Experts of a small language model.
Size: width 640, vocabulary 16797, 190M parameters.
Training: 1495M tokens, 11406 steps.
Below are experts of layer 4 (counted from 0) of a mixture-of-experts language model. Rows are named down (a neuron's output weights, with its number) and show model dimensions 0-63. Each number is 128 + 24 x the weight over its row's rms, rounded and kept within 0 to 255. Numbers have three digits each.
Before each expert's rows: "raises" lists some tokens whose logits its average output raises strongly, later layers aside. This comes from a sample of Wikipedia text that the model never trained on.

# expert 22
raises: " and", ",", "–", ".", "-", " in"
down0:107156089144134126142133076106138110093092093143160175170116140120077119080166134098100138129118104139083111116127095113153160131138158063151137124139125095110152161133154142118102072097097121
down1:151182147110117146100132113133124139133119122146147122108119134125069133114114151148117154177126165120141113119140141106149176118129145121143147114131149130147130127141153114160119109127150132
down2:139110128118092135145130166112154100130124131178164130149162165110120204127127132063141114169118136119122106138154126142120138144125130109121116104141139154141147092129154167143125127177130134
down3:108126098129159157171152151124153113134130137106082160152141089086175131128153144131142176100141109142135098132111128077100136126145138157140093153072108177111106093102131160140144117100127160
down4:087130118123063132155142142153098112151148087142079093170129123145166140088117102123143139112111166096099156118116098118155130147121114147108146149170089125168106154146169141121154091159160137
down5:137105133125136123100121171111130112150104123125184085152097145158123091130113107163140120109132116164166129095128135123112109120108125123136119088142137155126161179125143128096113087089123117
down6:130191104111133111116179125116101127118147160165130147120124137075107160142125176112118162172137144133128128144141144143108139122132086066104127132131150155171154151173122146166137102113090122
down7:161142088116112168138157119150166131114168122079117130147131091144133132140125143116123177103159127108132148162090135110117134171149116141103135128115092117158152159137102125088168108133095146
down8:108112179116106127119121161097118135101120131169105135122132110116114117137173113138117137117142145104109131118140121164108082149092167157078170117152143138129195111129130146114108132159129143
down9:113131154149113123122105113149120110108118143121116121126139164099196128124149101150110150133150122123114128104168161153164123155169148120096137148144129114123095169116103139088139106130114114
down10:156184162110125112129132084146153093147108095165178107106150133111100139122150146093130122162164140137118100121148160079121067132144133130153151093145112133118153135108135156111134115182119177
down11:121129127147128107144139182180106151112121067194118133146094112141168091151095164117142103142184142115132146155135179128098145104145080142090152186111173117128081091144168150114158091126089112
down12:166145130139096138108126148121171118085118069085148145147118144159126113087118072145127161145124130135103168146107154098176071142171116103106178101155177158120093131136104125122092111135119082
down13:123135167104142129180133138132148147100143115132136117161108102097135110134120126078119130172114154154152107125096132137146122070137098095060134112108129116123105110114111136116137129148123145
down14:164100136105145083145133145117118127133130137092113199122146121148113121186140149143103112152157113130141125112127104128118160138143154155133123113126141125082144119154121117113143133186112132
down15:156130160116150098149119124140120111118139134127088098098129121109171144117157095095162085088142136129084083104104135144116097109113138109086107061150107156118158152173096163164092126096134094
down16:117113124142152175159118143184099139178143128114117120119107150126160115086124123167189132165133130114135159127123087146139145121168126124107127139142150139169088151083121116177156158098164131
down17:123140119121149111127124139149186100115126135173121121134130113096160110101147134128155140118108117122143143089164109151126184173140141105130124149169087130153141141165098114142135122063123125
down18:112138133158103099133151128121109142126084146154110139168117139107130107175139118108123193099120117167119110175147144119104140145163115099147124132165114142109130114125103132096131110121081157
down19:106115117117150100106156131131159142099086113124142136145123141149105097130076166163150103153170128096124114090167104107161161175122146140087148158140141105115127182144107133127117105119144150
down20:132063123114146132133110122122115137136147068162134125080116165119109113146162111126109109110141165100108092139153156163138107122082142115144125128158112116110133128135137119148138100123098080
down21:155105117138128133099085194145116096133154113133150125125108113088142186125102125112148116129103088107176154090149129151121133137134157147151165130147153128151106109126150110092138131099113084
down22:145113115108092120094181114137095140160126137128146138154178167142118117125149135146161133183157123141124079137160142138108122145138102107112127110140129150140153122143124129107118095132090137
down23:096159150107138116145093149165144112118140141131136164134185129146105138117131115163102131139134153099129116137061123152121092149104099096083147121139108127159093129162103092133153106122135108
down24:122137143155097086158112147090126141122131135105118152149152132148098107111124144147105128105168122155124137147142147163124120122103117139135152137155109134123121122118116137133114103099158132
down25:150114135120127167142166128110149134141092155139084138128107124131142154154096152137139096160098165090114119125134128121133126148135121217134088193133112127107150122113131133171148133130125130
down26:145133135130175113124115128110131122122124172126125112177122135136114092158148113116123128070099120082157133183144081076164094129114115130108133149111130116105151083154093146148119144128109156
down27:126135114142130137153080158131097142153110141116115150108095127105116079090114176136105140120153105088112168117143106131147116100146158118107161146145123132116124138119096163126154104124149102
down28:109139107136103165124126160135149115111125176092144118152135153130093148123126084163091180134117129117141143131106114096114148168110081134134116116153134140156145090142120111156129128112140132
down29:141155152114087095167132153201158150129123131094143144102164169151136151148100150079116162137126174125161125170064139130116148121099150144145117150107144130132131136127113102134170131146105116
down30:119139136148115161182067131110157131190098149131138121132120127161129126102138157179152150116156177144113123136109105161120172129113137140143134112130138124099187136160103155154096135136137148
down31:117131107158134135151123127114135146143103096146131122142140158114131124106188150099100153143103115136122102118081143106145149083111132109103078142102105111134145078079124124190131166088153075
down32:158159135162146091099129108123133139141147110115147127113108145112114170167141116152127116153151145120098141128107119111133107136121115130142119121125115105133144119154140113191077143127139159
down33:148164173134126100160141126156131116161166092150130120160120126129103109142136131117103119133084145133110165118106130132092093113175118151092140142114133133134131117095128166178131136148127151
down34:139160139117165124109159101126107143115133145113163127084087170098124102121112132132142127125120121121101128130143118177110135100133141122106088159142168142135100155121137120151136138148127135
down35:116100142132143109108106158123141100132148086112134145125159120137092077123150137149120124148130155130184129151109137095125157112136123166110139144109141117086117129113078144126155169147147107
down36:125113111093108147114144155144142111157137145118107119147159119177130126124120134119136142132101131170120159154147133149114089104124135126137128110130125126102140089187140098136140071133105139
down37:104093120143130128128141144136140073199138093108137147126109107119170157131127179099115155111122136136147130150124098140172126175148146147139159122107121098119103186124129141104143152130132106
down38:113056129145124109186135137146111138105142135139124141146136148113160124128129156129113108154145126084113159137166183127112123113121104115149131093128082128146146148129132101108102111166131124
down39:102094119104112119113115150160181120131110159098172135115135113142138085138123106119151127123147141115180156117113102124147154105177110128162145174108137138116148085075129130111191168140124113
down40:135179093142132101135086146138152121107128136153132138141083096127108086096139106107084149156154150149119122128108118148141115142133095114126123101144164111114119127160136095112136172139119101
down41:109096095101135130124164107146151117120116131168141161152161138145116136181124168132111120122120136139151134120161122129127143128153147137109150153139109112143113120153123123161153112099128170
down42:100094142107121127097083128143145118123153106106153110125114108146159112153144106140142126129078150167081123126127162137078111173144139075136095103095106106120129125119136153125117147161106103
down43:106113155116142152162127136121170148144143145119134095109131076136110112139143124159104121105176114164119156085119158102112126125154162123150118129135117123140105108159099143070165126149124112
down44:176143106162117091105105123115119154126093125126154161091140117080148138109150120099130150160120123129124124112153091199114107130100134114125131068113151151132105155143095141114107119109157134
down45:110131082185176100129152114103151138142074148139128152138129162150084115157105097098147113091137136170149130148121092125093085134124118152133123106132147116110160130111104121084125132124159169
down46:149133121124110154111124112136148093096086136119100149130139094158171137142132141166129151097133143106091082112154120151144102120162157139088165122125173131179150133137153094093144109112155121
down47:103129101117120153112132123122124118122149180117160150102107098155137154120127144145100124133146150129107118137115116128110127119109109111099108098094150133110131130125145134181112161146158150
down48:134151116122138158152102166081117102140136123119179154116157112081150120126081097123182166120146123155123144115156206064135182152105119115088156123115087110118129145166145123148101116141113124
down49:130135093144087166153155128159131109168151148141102127106112148111144131119126114115085151058114104119156113123162155091095132098159108153110155144125122164092117136120079147094128112149126155
down50:094145155141100154158111123108076125168095146116104139155135122129152141127118149110145116137137132096086132131097120089098139116098120138089090128167119121069099145151104129115092129108069111
down51:144125112099128110138110151117155141115139124142142112177133114101122129100101148151169116103126110168150168080124111136091128161127076145108143171122147122137131098115140130107140097104131125
down52:134143113110162089122128125136136139111111131097120129141131165149120108112101097132110143118125073150158124097170130064111148129132146161070159140149133154103111172094140128106144118127166131
down53:098156108122126171142133164122113114158104149093123132126152106148091115132124117155138085157088128112158111117109128127152114118110103077125159140141101125094128150141147122119105145141172167
down54:156145140106175110130073132119155154163147120103136143146149085135125151078145130122167086078143139096114141141122118087158138130147118113089146103081159137125134136155134198103115151145146151
down55:132145189160119149102084104168119116128120101100139133133106110091178155147122085101139136156094135122128119120117123138079146120137133105161138140122190100155146103101121106143166144129157133
down56:119111114150173175086102133166124124114110149120139145138162140154131111123117088120110124110148128128133161121139108090128152150095109152155136169128128108135143126129112133119160132054107177
down57:140126100118165154152135143155132107110143095152154093137133113107168162109117117151182110163119131131123128121116118130133135168090129097136134120115139151085104101177135124124125126139123138
down58:149102120133110153139124113088102141116119167096126172100143144100122119118139142154147126119141138087128086153144110136139154140097124145138139125128120125119155167146112089159147100142158135
down59:120114090132118131097136145128116169102174096110140138118114097123114146087123124168126109136128154146139112090157113152142115136133142136105116116113067121157143128095111131090085108108115108
down60:141107120126143114171128101108142106139127152096145148156101123135047120105161102112085099112151108155086146156106128096154093113104112147163127107126124128111155110136121133112135077139100088
down61:145107127147128123080140081154100116152127169133143157142154110173111169162127126175104164151106162134090108143111098091126180132125092106072130113098173106152099134159138109153118142121142154
down62:142073085098147109126129137097094141099130125186131112114169174101122123109105109130149075129140167112145105143168155126107098134155149152101122073128116117138113098131085142116087119140098122
down63:111126146169075134122096113155141146147124161136105121077107128150096102173157147137129164105122125177120138114100086147110109141114139160131120082148140126105155151108119127144089125135163108
down64:142106121107107147142130176147120155153145120152154165127087156119094120132140145110115103098143071145113084178115100142128142090122130126103150160158102076129149104127148108119142127114098155
down65:144157095072143157087164203110176140138169126154139126142129144153105146121170125112106136106128155139133113096108136132147093112087114107113126136112127115134152092089098117076136145140132146
down66:077111163151157087095144132157126125116128160153111113101112180114104127138112125120126127141100139119074094152156159163136135131116140143100137119142137140156134129143164119123151140105152147

# expert 44
raises: "0", "5", "3", "1", "8", "2"
down0:146084106122102116130074090124128130109112161147088134146094111101116137136185117115137181146137171154175104136150133137107106103135120130125136167134125069139149137161075136155104148141114138
down1:133092104175141160104089152130116121144116156101127148119171136131146097136147109133119102116049150158143138162155112179127122099135093129112156141139123097082123138106109136136140171111118120
down2:161103154162142139145115144104100112133110106120133136132102136144161129149098126155128102133128160099160166101136175131138123059152136107168162101112123143152178135132139149130143117112074109
down3:104124147132139116138105098104095119107152141111137116142088145127136121131149167188122148070151129148076130079089109117118128167065133139125123125121131133142110129107159102114082164188146152
down4:129125146117114140131118130094087119133105128091164117137111140098109139132112104151124096153104117143105152128101142111129097129135129145152127088118129127120140160144122144121108093133153097
down5:123107207134178095115168151101131173151132150120121143166098138123158099156135156142127188155101113096119130088140077143108132128109133118114114151127129129130164116134111146175110078140096150
down6:147141148135116139168105113138105146109112132114164089142152113099120145159118133112089114120128116105135099144161157115138116121099112148145088130135142164148116137122158125134113120129070095
down7:127140136084091161156138113101114129163191168146105098116097093163097118075112143104149106119081155104151129129117121117161167151135128146125129095111123148140155077128144165121103118157085096
down8:159133155143144114174169091127151123131148155106135177139131137101135105125145133134124106137159145113068113112100096114071150141092112107131115155160117102111192139130180144115197130113124106
down9:118079082133165155124100107139162110144132130094159150131158130151173120159160105127113114071086155145149107113105136152121111145116108164135109128128120119111169128154143114104126099111099130
down10:135121130098155107155086127073144116136098090126130147149130067095112140088181114110145106127116105118134118078136138154127150127161108121190145138145111126115123132130175152141123111130159164
down11:119140138166165129144129129086141129141102148163119115112122086137156109163096122127161165174137133154146137123128147086104056089141156144104115078086148101134116122070089112157098126157135117
down12:153099136122117132101114129118130124121131144134145150124119128112142163145131160165084170149123090148146115149105185123162139156119131155132148137158141121090118128125146136124181138149145108
down13:096099084133097148134130158103128118134105147101130108131159142159112141172130054101130179099146125104184158126124150122111108108124094116169097133147126138124134145107093125108075117143090151
down14:128121107121130119161117135142121142127144125147152157127156142130159174157116116115098152125137139108148136121127154132137101174105117107121173152140134138125118114124138094163134088141109157
down15:130163178109122144151175121155156126148111131141135117151119136118150130142146146137137194084100148108116091103142110154109146146141154146133163151114126136122146115123106144091142146139124129
down16:082108133088140123115108139154103109145150157148150138163125125156101128133127155131143118131167112115117139167133118122154122143118131102142084060128141107091126166155142099118056121148120069
down17:174156125094128133153145138131126118134113133143096131123116134149109167112138115100102124132089111166124157133147098146153131162107148088144123170108131132121091159150152133128137140147151097
down18:105117137124131139150117129120116157102128088131144139148132104077127145125150147137145179134122115096097073118147100143135146134124172154130138128128109140121118104107105162122132123156075129
down19:137110141164134147183112116077117156131101114124124076139146154140106185111100144140082149125150085141149132148191131132143112105097075099136134155104103148121096101095137116098142090138102143
down20:162099124106113091137160113134094125129126131153109124080089115117141133136133112121141154155135115120107139104136120143140164146143127112114156139161118130119101139135115101172130122134138108
down21:152160093124146113100115119124082104118123139132081114103085166135138148131101093134118104160088122133090107141176133124110168143151114149109115114158123132117180119094119142161096115105108146
down22:136125140115150135129119099114138124135121103110132162114140125101091105168164145136131143152110091140138120099150096110161109144146105106160138197142144128150110147080103171097206151136140142
down23:153092161133109070131157130127122150132129163127138134126157113119160130148148149156157134149115079112101096088078085107146148108106103111107119154122082126145158112126124161120124097119126087
down24:079131171160106113133128154141169108154140117127125121132143152136080122146152154098132130169108082120091097143126112119119152128114103141154123084110103127131157104089123153158113118091088155
down25:152121142128167148149134144121098136156133138109130143134146110175166123096127101128111113123111167132149095181152185173153128120123166175156107192162119104123111103131099130155147111115127150
down26:118131111089132136056167105135111138128107152135160132147115123134098118146076106137140107161125066125108136128144171132126137115097083172126177110107108145160142123068134117090117122107124118
down27:113152105136128109164107133122134119139122119113075148098096113124110102131075105141164169115091104147147113141120146142137141152092107129133154113112136143115171105108122165122139127120135142
down28:167116190129137114115154121161110147145123145149141120145107102135137082135121140164122123152117169133126154107088133124106152108116127168108107123131142121119130081119159131152100128114124130
down29:142138144109107110108129143088089138133134126156160141193135084142127170153125171108106148126142144099152138154145155113171159131132136101141119166130103119181159112096150167135145137147100103
down30:166137140131115120131134075158125155116131156117110110115106143127100109125161153150116131113113156147174088106139131119103150100105167135128103218130173138129134113114142117141173143116111079
down31:131130165112112103136172112102132092160161145158133143130151136154146110139092126132128125108110116143153140086108130146117161108103135126167114136187097133161113132141160121136160143148120114
down32:144136099128158098140110126118107116086184168096110083112106076105114126155140161119165095128067111124081097148104108100147152107158160137138158098116113189110148154167140113120134100127141094
down33:122159143190123174104152138143106111139080141165120118140123131128110097119154118140149135118138122114137153162145107172122142137094136111171143157160182091152153094107142122106179116117142126
down34:156100126135173080144201122146109127106110123099159129095126119119121127110137095108072157082125143078171135146137135138078120126131143137118077088134113124115125136104098102101113111140139128
down35:134184127131148116155119089164171119116100112109156108129172151194146147133132108133155128158148121107139148120073098143174107111151115101123124106138137137151110137144097109101043145140162127
down36:103093085093119168119156089120128145130172102131130147124125134138136149152127122132132171125148100111178116110120129118108152109148117144096109096160121127113169074185114110102100104190121124
down37:102124115138118081137152140133121149145114168106127122139174154127125157161128124131073118133085120124131131142131089126146096178090097126122110151096117132141143130125096160192171122122097096
down38:143111127156096142118132134120107109136091163115115154146102145165139108125099105125132093109127118149138127105106098096162071165131138123143156148105125116144115201119121152109119138088150123
down39:141127112139088097098119139107129144125112098181132159120092144094155126132145159158120141143121129139099122117113126098176155150150137160096118138097131114137159088120075143123158157151135088
down40:105120164082085155120096101072119109119158140136107126106147124098115147179117102134110160136154155172126126067146135104151097172159116086118125133141118113143113137146140106111142106177138131
down41:100159091141131078119147110100133109146117140112151084161165130143155151126139129113131093121077144149121103109154131136141165171094120159105114129088160116169105167114128119129126121153084067
down42:128131134141093143114140141128150130125158110163100142110148118141132166130091129153121131143129145114131115085164161133106138150140135108125147181124123166151113129175137126133128088135114135
down43:144104153125144115133141110103110131120120062123145144104119167156111091138145107154103121132156125143130135112152112118131106108113168145150080181117121129133115129115144136090181138148138159
down44:139169117147131137160138099127132122114123166109101116158166137150113162095125137107124121107173098134089075143167095113135124101100142134121168183139129120112117148085140125118145145162117079
down45:139142108117151096107123129101153137105122101110144099143138176093126128113131113134114159137147140131188151099111104132136163130115125113124107131146150168183117144113123101095115119145123126
down46:176123121137092171166093135133120093069145156143141111141150119124135125123119131124100180129129157119136136123179155160129137123124120122125122128081155167125108078081088144091136121141100110
down47:133152142132116100114145165109147101122126134140108129119089172119113135108118089142113131195112155133166125128134115100161137167120172098106134041134164140153126115143119099144098135167071115
down48:097114116121113133161147123126135140085147120130172162155126148148102140143096157149073082115174132124113163127175140128160105117147148117087157152144079095105112139168137098085098110114111130
down49:127112112074149109100110173149121137107103104146134122114121105120141130078132127157131180117125130117121111121153127145124109164147091122159114160125137134095132130146098156176133096118140157
down50:133115124093161145106181114131134152178113172142137092114118190125130135105112125096124162115126142142195129118158110112101137168120125166114117152128131165150122143139069151128127111153086139
down51:122140095124109128147161114179130149121132095126124111142114129132140136110175110161120145138139175101157129103097144114119094172141159069105116142168147109112104156140116120137154140135118145
down52:119135138106146076137129120121151141125128101138176142145112134121128128102141136120132141140119111143116094144117086121109142145152145131106139107139116162094092118159131117123097092113166120
down53:132100159114117139162121131149106117156111149153123066091159163159128146098117118096172121130121087137157102107094085147137167138155135153126109126127102124104128054151158090166071130142159153
down54:134143154141117160101128170099139144137131101165167112156138113139119126110139076141118174129123116153116135130120111113153146175159084123109158174150158106106100149141094126154132100131114123
down55:095125116122103108145131137122123139149123171144138119127116083107170171132162121130107126130143109104098092155137125089179123159096163161170128106163150136102163160119146156171109117152118147
down56:144109119145141154122100133133139094141081129129161141132117098095195117079185098146126134102146136079171164120119155109117140152153138149097119129107139107124076160169110130101102143129127131
down57:127124119116142156131126130138104128114108120154140137121098146141165126160133121124124119116137128129108141110109162107086082128158153153104130110141094136161155103120135089114113111126148122
down58:120164130124129157123094163120139127129120131142097100118132112124127119094122131150101117119147114147130116120156114150122152130113109117129129103109140122087138146089141083114115115150145122
down59:101138146114119149135177115164168136127140133103120120137165148165110104152105140109126085119108131163124136128101130165124124104096149135126118127158101159130095168124109144080121070119133129
down60:139163140168104088167145132155116138115185171073147120116181146116133130155096143106089150138128086133127132131109140167100105095067094148146166147148103141158106123121131154137098093106136139
down61:117131163107144115124109128070120133129125107133165172174094133158124148133095145171150102140141095119105157123122137101152117132144172105108140106143148114170111164114104091132140170099159144
down62:123125140111137090181168123152119137160111125118103102158120133141151112134187167114106134026153127080085151150154105120119189077147110114171107159144093104103182194120140120144147156133122120
down63:094135082095163084122171139088114123116128104139107177169103088123145141177121143141118134146141125154136069125170096082155118175111093144178090104089154159083129183074152108093156150130157149
down64:122128154146138151087118121139124139129111164156122141116126126144119143147113150088122123106139155143115134116084127176104119125108124083106139140172092167103141095112168167097166136144138112
down65:127124137114146104161148128119085109113120104134151119179114132086146127147105102110081179123090121122121109142166176076125091124111125155134076171108123127118103130061123124136145120090111135
down66:082152100146087144148139148151124097126153094142118088068138146152102102096185082119142118095138099080162119139128154178104167154120174117136123129133127150118132136169115085126129110134100117

# expert 1
raises: " the", " a", " an", " in", " to"
down0:114112131141192147121097181105110123123125109153172135091099133123102154133073139117152132100144155128133140132106072137104156101143145121150119195180131135163128087132124137167192115119160134
down1:142116121139136096153130147114179114139122153158123128161102081105158162121086146162115159142133142133085140130107140123133115116109146099109141172086132114142162116137124098095153139077090122
down2:158142117130129106116115135152119132133147145133113137114100141114125142092114139112105141129143111120182143110113123122114122155078097095147124156141111179122108149165106069107137121177140069
down3:163108117177119135081126136143143172116166106188120148126098170132106139117125106145123124141158159140110117138138136125130131154134118117146086135120160117149139106131083093110121102096135114
down4:126138125065106164140122105145191161116139112149117140129152119164108090152114127132167125158095130109199103165159139124115098136124116135154165124113125093142078153177121146142105117125109124
down5:157150147147103075156153123119147127151143110141101145079148168149114107084148091133180128106110141143092135134115124121101065117127100101104107076090113171127109115130130123106103103169132126
down6:149147106164158097130144158149127152097094144145101112099076160144143149110078147151138125159102163136140153096083114114147140143141131134145106173148179138074113115088116125119130155111114110
down7:109093158105118145089048166135117103118155135125147142119112147115141129141175108125138062134149130084140110094132125130096163152114126116149163097118127149171145102118101154134113163118152139
down8:143124148118133118135084147078136158119118107126163128132131134063132169145171105123157101149114116176099105154151111148114169128105088133152145132126142116136108126140146108145140133122138130
down9:154106159209135132100127131149141116114084103102106116121127077078149118143089129138143093105167124111135120155142135149116094149146147110134174118134106103133116125145148118141124100119110167
down10:089117087104129118120125132131118108155132154109123173131118117123145162134150141145108145131121147142088120126128186191131113137153126127106144128112139141143135117143178141128140082189081131
down11:157176158116133103111135137185124154123116140130154123138130118172138114103093156115145096110149186121167156119063121121135131114161106126130123103127134093147125152141137139105123127107089078
down12:133129112150076128115085134141118085066126120132111124154129124124133148133119098124163088123145146118166101135118112177087129124134115105126117109082104138133155108151145087117127111147141147
down13:143103099100073134124146116123135155105129133177138136148115164144122123158132135136150131183115125130129088156153110126118189161135124133146150143074100163144133137137089183141117158133157112
down14:125109107132170167129143163115125105096157141129126084125134125116100136114134126093126120102134133166115113114088107122133163136116118134155127128090130129127105106129150125097094117127118129
down15:154111119099139161108064164106091114122147128117112103107116131153120107114095131139170147101172129111152155138108114095125111157147110116139161102128143108150148142133116143098116135119121125
down16:105155097101127135113114124108153096148170145105136147145111121113131132112128152164128168156158135122149119090079157160135137117113113119139136012144117147130105099119109151156041145113110078
down17:172138150127125123140151115162127144128127142136116096087110144131148129124157150122134108153087100074083125140132178143155130155146132135113121122126096135122117140121125133135096125126071131
down18:146111132126076135134120112122116096127113144166112123151090122163117105127104162119128107164124147136084119113087160118116124149140143157183179160133091136108092116157118115126103148109085094
down19:127100090132100116138149104096116133129102152090161121120093115134156150170097122114108147107134105143104134118127121141138193106111109140168123130108127140140186128139110102151085138165141142
down20:119112133123114135095128120150155139125089135097137124136142100103169131131101139149118144135077132139103161132194161145087091106122172160137109225117109171137137148170109144158201123133086096
down21:136103113128129107106105122126143143131095085107146091097169158160142133124116133130115076109156122126086128133094116087120148074133138119094070090125147131183157144078102135137144124148166133
down22:165074127120120076090103138174113092141111106124110118103136132116125129093108117157156148180153148174115103147125146116159123134097081169175088079125147148128148110127144113158112121159158139
down23:161152126144149092130115109152105135107145163135156157108131135109125115140148151124066132125106098108114091149115159136148121132090106137159153061118108103129129148095116123119046108130128106
down24:131141179131123152133112111147129159157181112096125166125127116109135157149132156156142101155165110124143088156091149088141147145092128108151141156091144157119167133094103111145090097123149128
down25:151109123114153074114162172100181110155110116163135125103122109133131140111111134144122140171168116149158151151116118136102132110154144097109154123169093127122165070134100145116086128143112145
down26:121136113107100162105135100124139150166126122098172086100150161107151109117128177169138130094166153128119153131135117118119124101126135125125128125126107169131188132135117127161149130146125137
down27:099144196152120153098118157101156129114130170094169124138106153102104122106129137156100086086134124139094163146127100051162139145152094143124146059132077157132168140097155088102076125107101153
down28:190116115165118130093133100100098117121122130123101127128166117084178088140098141120134140114152154157105148130143122130061121106139158154135148051098096137162117162118137093094056140103122155
down29:135159095107107141099138132130175139107152119129144083147150138102110127151110118142105121094120169091120167126103108163106122097132145140152119193170141107121152128131125139175151131128133080
down30:099121104082135124117135119101156086135089140154160130120135117118116126124144121134139115121107098163129155172155114112141137134177182101104161079157111094109156159142141133105077116129100175
down31:165144138154112135131096137131135102134133130116101115135125124139122136137117093166135126103134159130146107114183098120119095116138119071121123118108139106112188141147127094126155152123128120
down32:129146171129127101143147106124136089140089144097134124099141157133129145164110127138132131115129133130126105089126132151139145151096125138136131145155090124100167175118086108135152133100142140
down33:115129114171145127162116161125139126131168141148113102097154089145140095171094116102127139089131125149099175133124157146105150136122088104109092200118169113140150161139134085098160138131153110
down34:118136171146111119099121138102145156105090151082145087130093124133104115156125189110105108126083127129149121133143097098147137123129088104135119156150149119104139182110162137111167172123142191
down35:152118149080114164137115155075146134089148131136111110167132110159179110088132163137111116142146078145150189121112144140113123125143180162160133114154185135133130200145112172158144110138180174
down36:102086149144128096125131099152090145151128105117136170097170149108112118155108114107120119107128135137096155175104113135086085158131108123119115110185154132138135107137100106135131122166135097
down37:114143145103133068151151132152125144152115145100158196116135183124132101111145108168117119130129154111086137150126116151138090124115125143114117119104122157141145145128142106110088121104128147
down38:145137102152173121095176082132142095121103133105133111139136110125113075099106131107094160131161100084204128130159173166099135113124110154124139155125105104100139131141095150143185154141118110
down39:121108128157131151162124138120135118106138089113154143115127128101109117105171164132136158065132106091178083126158124144068117136113091166108070068129098103121149056139115125142138099155170144
down40:151136119137115126134130130123139107129124122170145129155144132128103101105138178125150159141160144100104126109169134085125068152118137118118157162136137146124190130103130136123148140162158161
down41:142159103138151114140155179136083143127118138181142137097127141106118141099126155109127116127105146118106118123107118133169145144096131142144128164114100154164135123094160125139152105129105121
down42:194128116107111113106134091122139089127106117133086126158105155136127161153151112151140126164105090132141101150126156142087112128149131129141129147112096118128130177163148155156127145111153107
down43:158132128157140114156103125111153116158147146115152101136099185142078153130153107126135105129132173110113131143140142102114129077177148157132119216126163120131134123114071104081159138147145108
down44:132125148148146104072133144128135125097148092103163104195086159153110160124117123147113122124115146170104147129112095156143114171116166085100102122116139139110108117149139155156115133107113125
down45:155158114146137149105142159111116157132134112136176109109109090111136117109124117104091115195140120162133121142149126097149124142149117098104098072111112150062109146129124174145092118091137127
down46:107111141135155153138121105092121138130084125103110117093107122084142120120137185139129136134179153153102138121138133135121128124145113128161119163084118193088143087144147139124156134155114120
down47:116122118150138124181115115116125106119158081113093130088186140120147134112112120155117104186126118126173103088118087127128118103080118140110114129124125135127180168071110121144138117165126112
down48:143102187102150133168135129128124111096124094170090122114146143116177115146134146121103079124155140107186144138166158158085107139140132154140143115144103094088088126163144121097096108110146103
down49:140121150104145151103097146147133127104106146150118138099110106094117090128123154094139104111120106167160077113139128138174151108106132152168142174137127124139132113135140118133148125083135175
down50:124134107173168116116131105152148162079123169118133115166070115130112120163104112125127126148108106131151141108142138128132170118138115115141134152155077124145128180119124192138139127102092108
down51:150100084082084112147123104089116110116136105140092122194085117140174130145143131124119100130108122152151146138082133151121103106166109102108150135162120148125143109117085147159149149113127128
down52:143132068107163102152123109134103169113114137111134091109090150108126119126129127123115157073130080102198127137100147086135142118110121084144093101148110122090123103082128110114089121153151152
down53:122097117121123107097142113137114158126145111112160170128142146116130103051132148125106122128159066166134135105163093142111126075130132091107144098109136165100193104120140150179128086116123097
down54:110093141184101124110161116112140151120117137149119152123124107126088141062124119072168127109136158152146146149117128135118137141079102112116165090127083155150114129154138136117122156121196122
down55:121114127117129160129151138113144145133139082149147100177148166159128166104118101108122157137102153141135100080153125149122113115142122156122122134130179109129115116111138116105126092119092179
down56:136067128121117144100108117089160116131132110163096185135085145121123142127120095117132139153104117167144116136106095129096111119099100105147108034141108125100097126128111122139072122143161106
down57:111151113147132141102088122169172138126191133071102114113165155130161052112142120110131118120088166163159161110107115122135118132133110133133113068087131151116153120120064130136091153095127118
down58:163088112161091079104105133111120165082168107115109112145151144152127163086089087121105150147081122097152111092094115163124147114130137133140128090108148107182134116128154119143134125171113140
down59:116146135120163144080108086170099101110137122116123142113147115126143087111102159127169136124140114105162121126100118143160145116081112137149134100128074163127149114153084099170108134100126153
down60:134158164109155102114122149127137096151128136138116135137146140193109158118102103076106122158141115116089164124143118121112108139143141149163157114123181122143153109123103071114098120129114148
down61:143140084133095107146120149074166149139130130124103120132140150112172134101170112138148122164118134136116171113156130109125114122177119165133155199172127143130126114115141167123147133144126122
down62:157146125101157129123119127149139123118087103154110127105130132155135104095162096085138132154160133152152137132162115165109097114105121140112086059109112131166126164108091139142074104127199152
down63:122133093103099137125153076113093087176143111093085155125168142143122132120146120153140124164123085112155140102108194116104128140113164103160131034136142137129153139097101086140050125137127104
down64:178159182125099137130144105142102138119144153157174094180148130150158104150150121161142121160100121118120121131095122170118162104143127121154145074114128116140094164124090160153108099141121141
down65:178152116068185141139136127150166137115088124164121144088151156102112149183101140133129124071174155121120157153154103109078161123118123178099149176142098106159155119153114156089178164086143112
down66:114129127088147170096134092133097128124139118163103136124121110105138148141139156157147140149065123140133150136104088142113129114118173117110119091176120130134137119186138106147134142134132141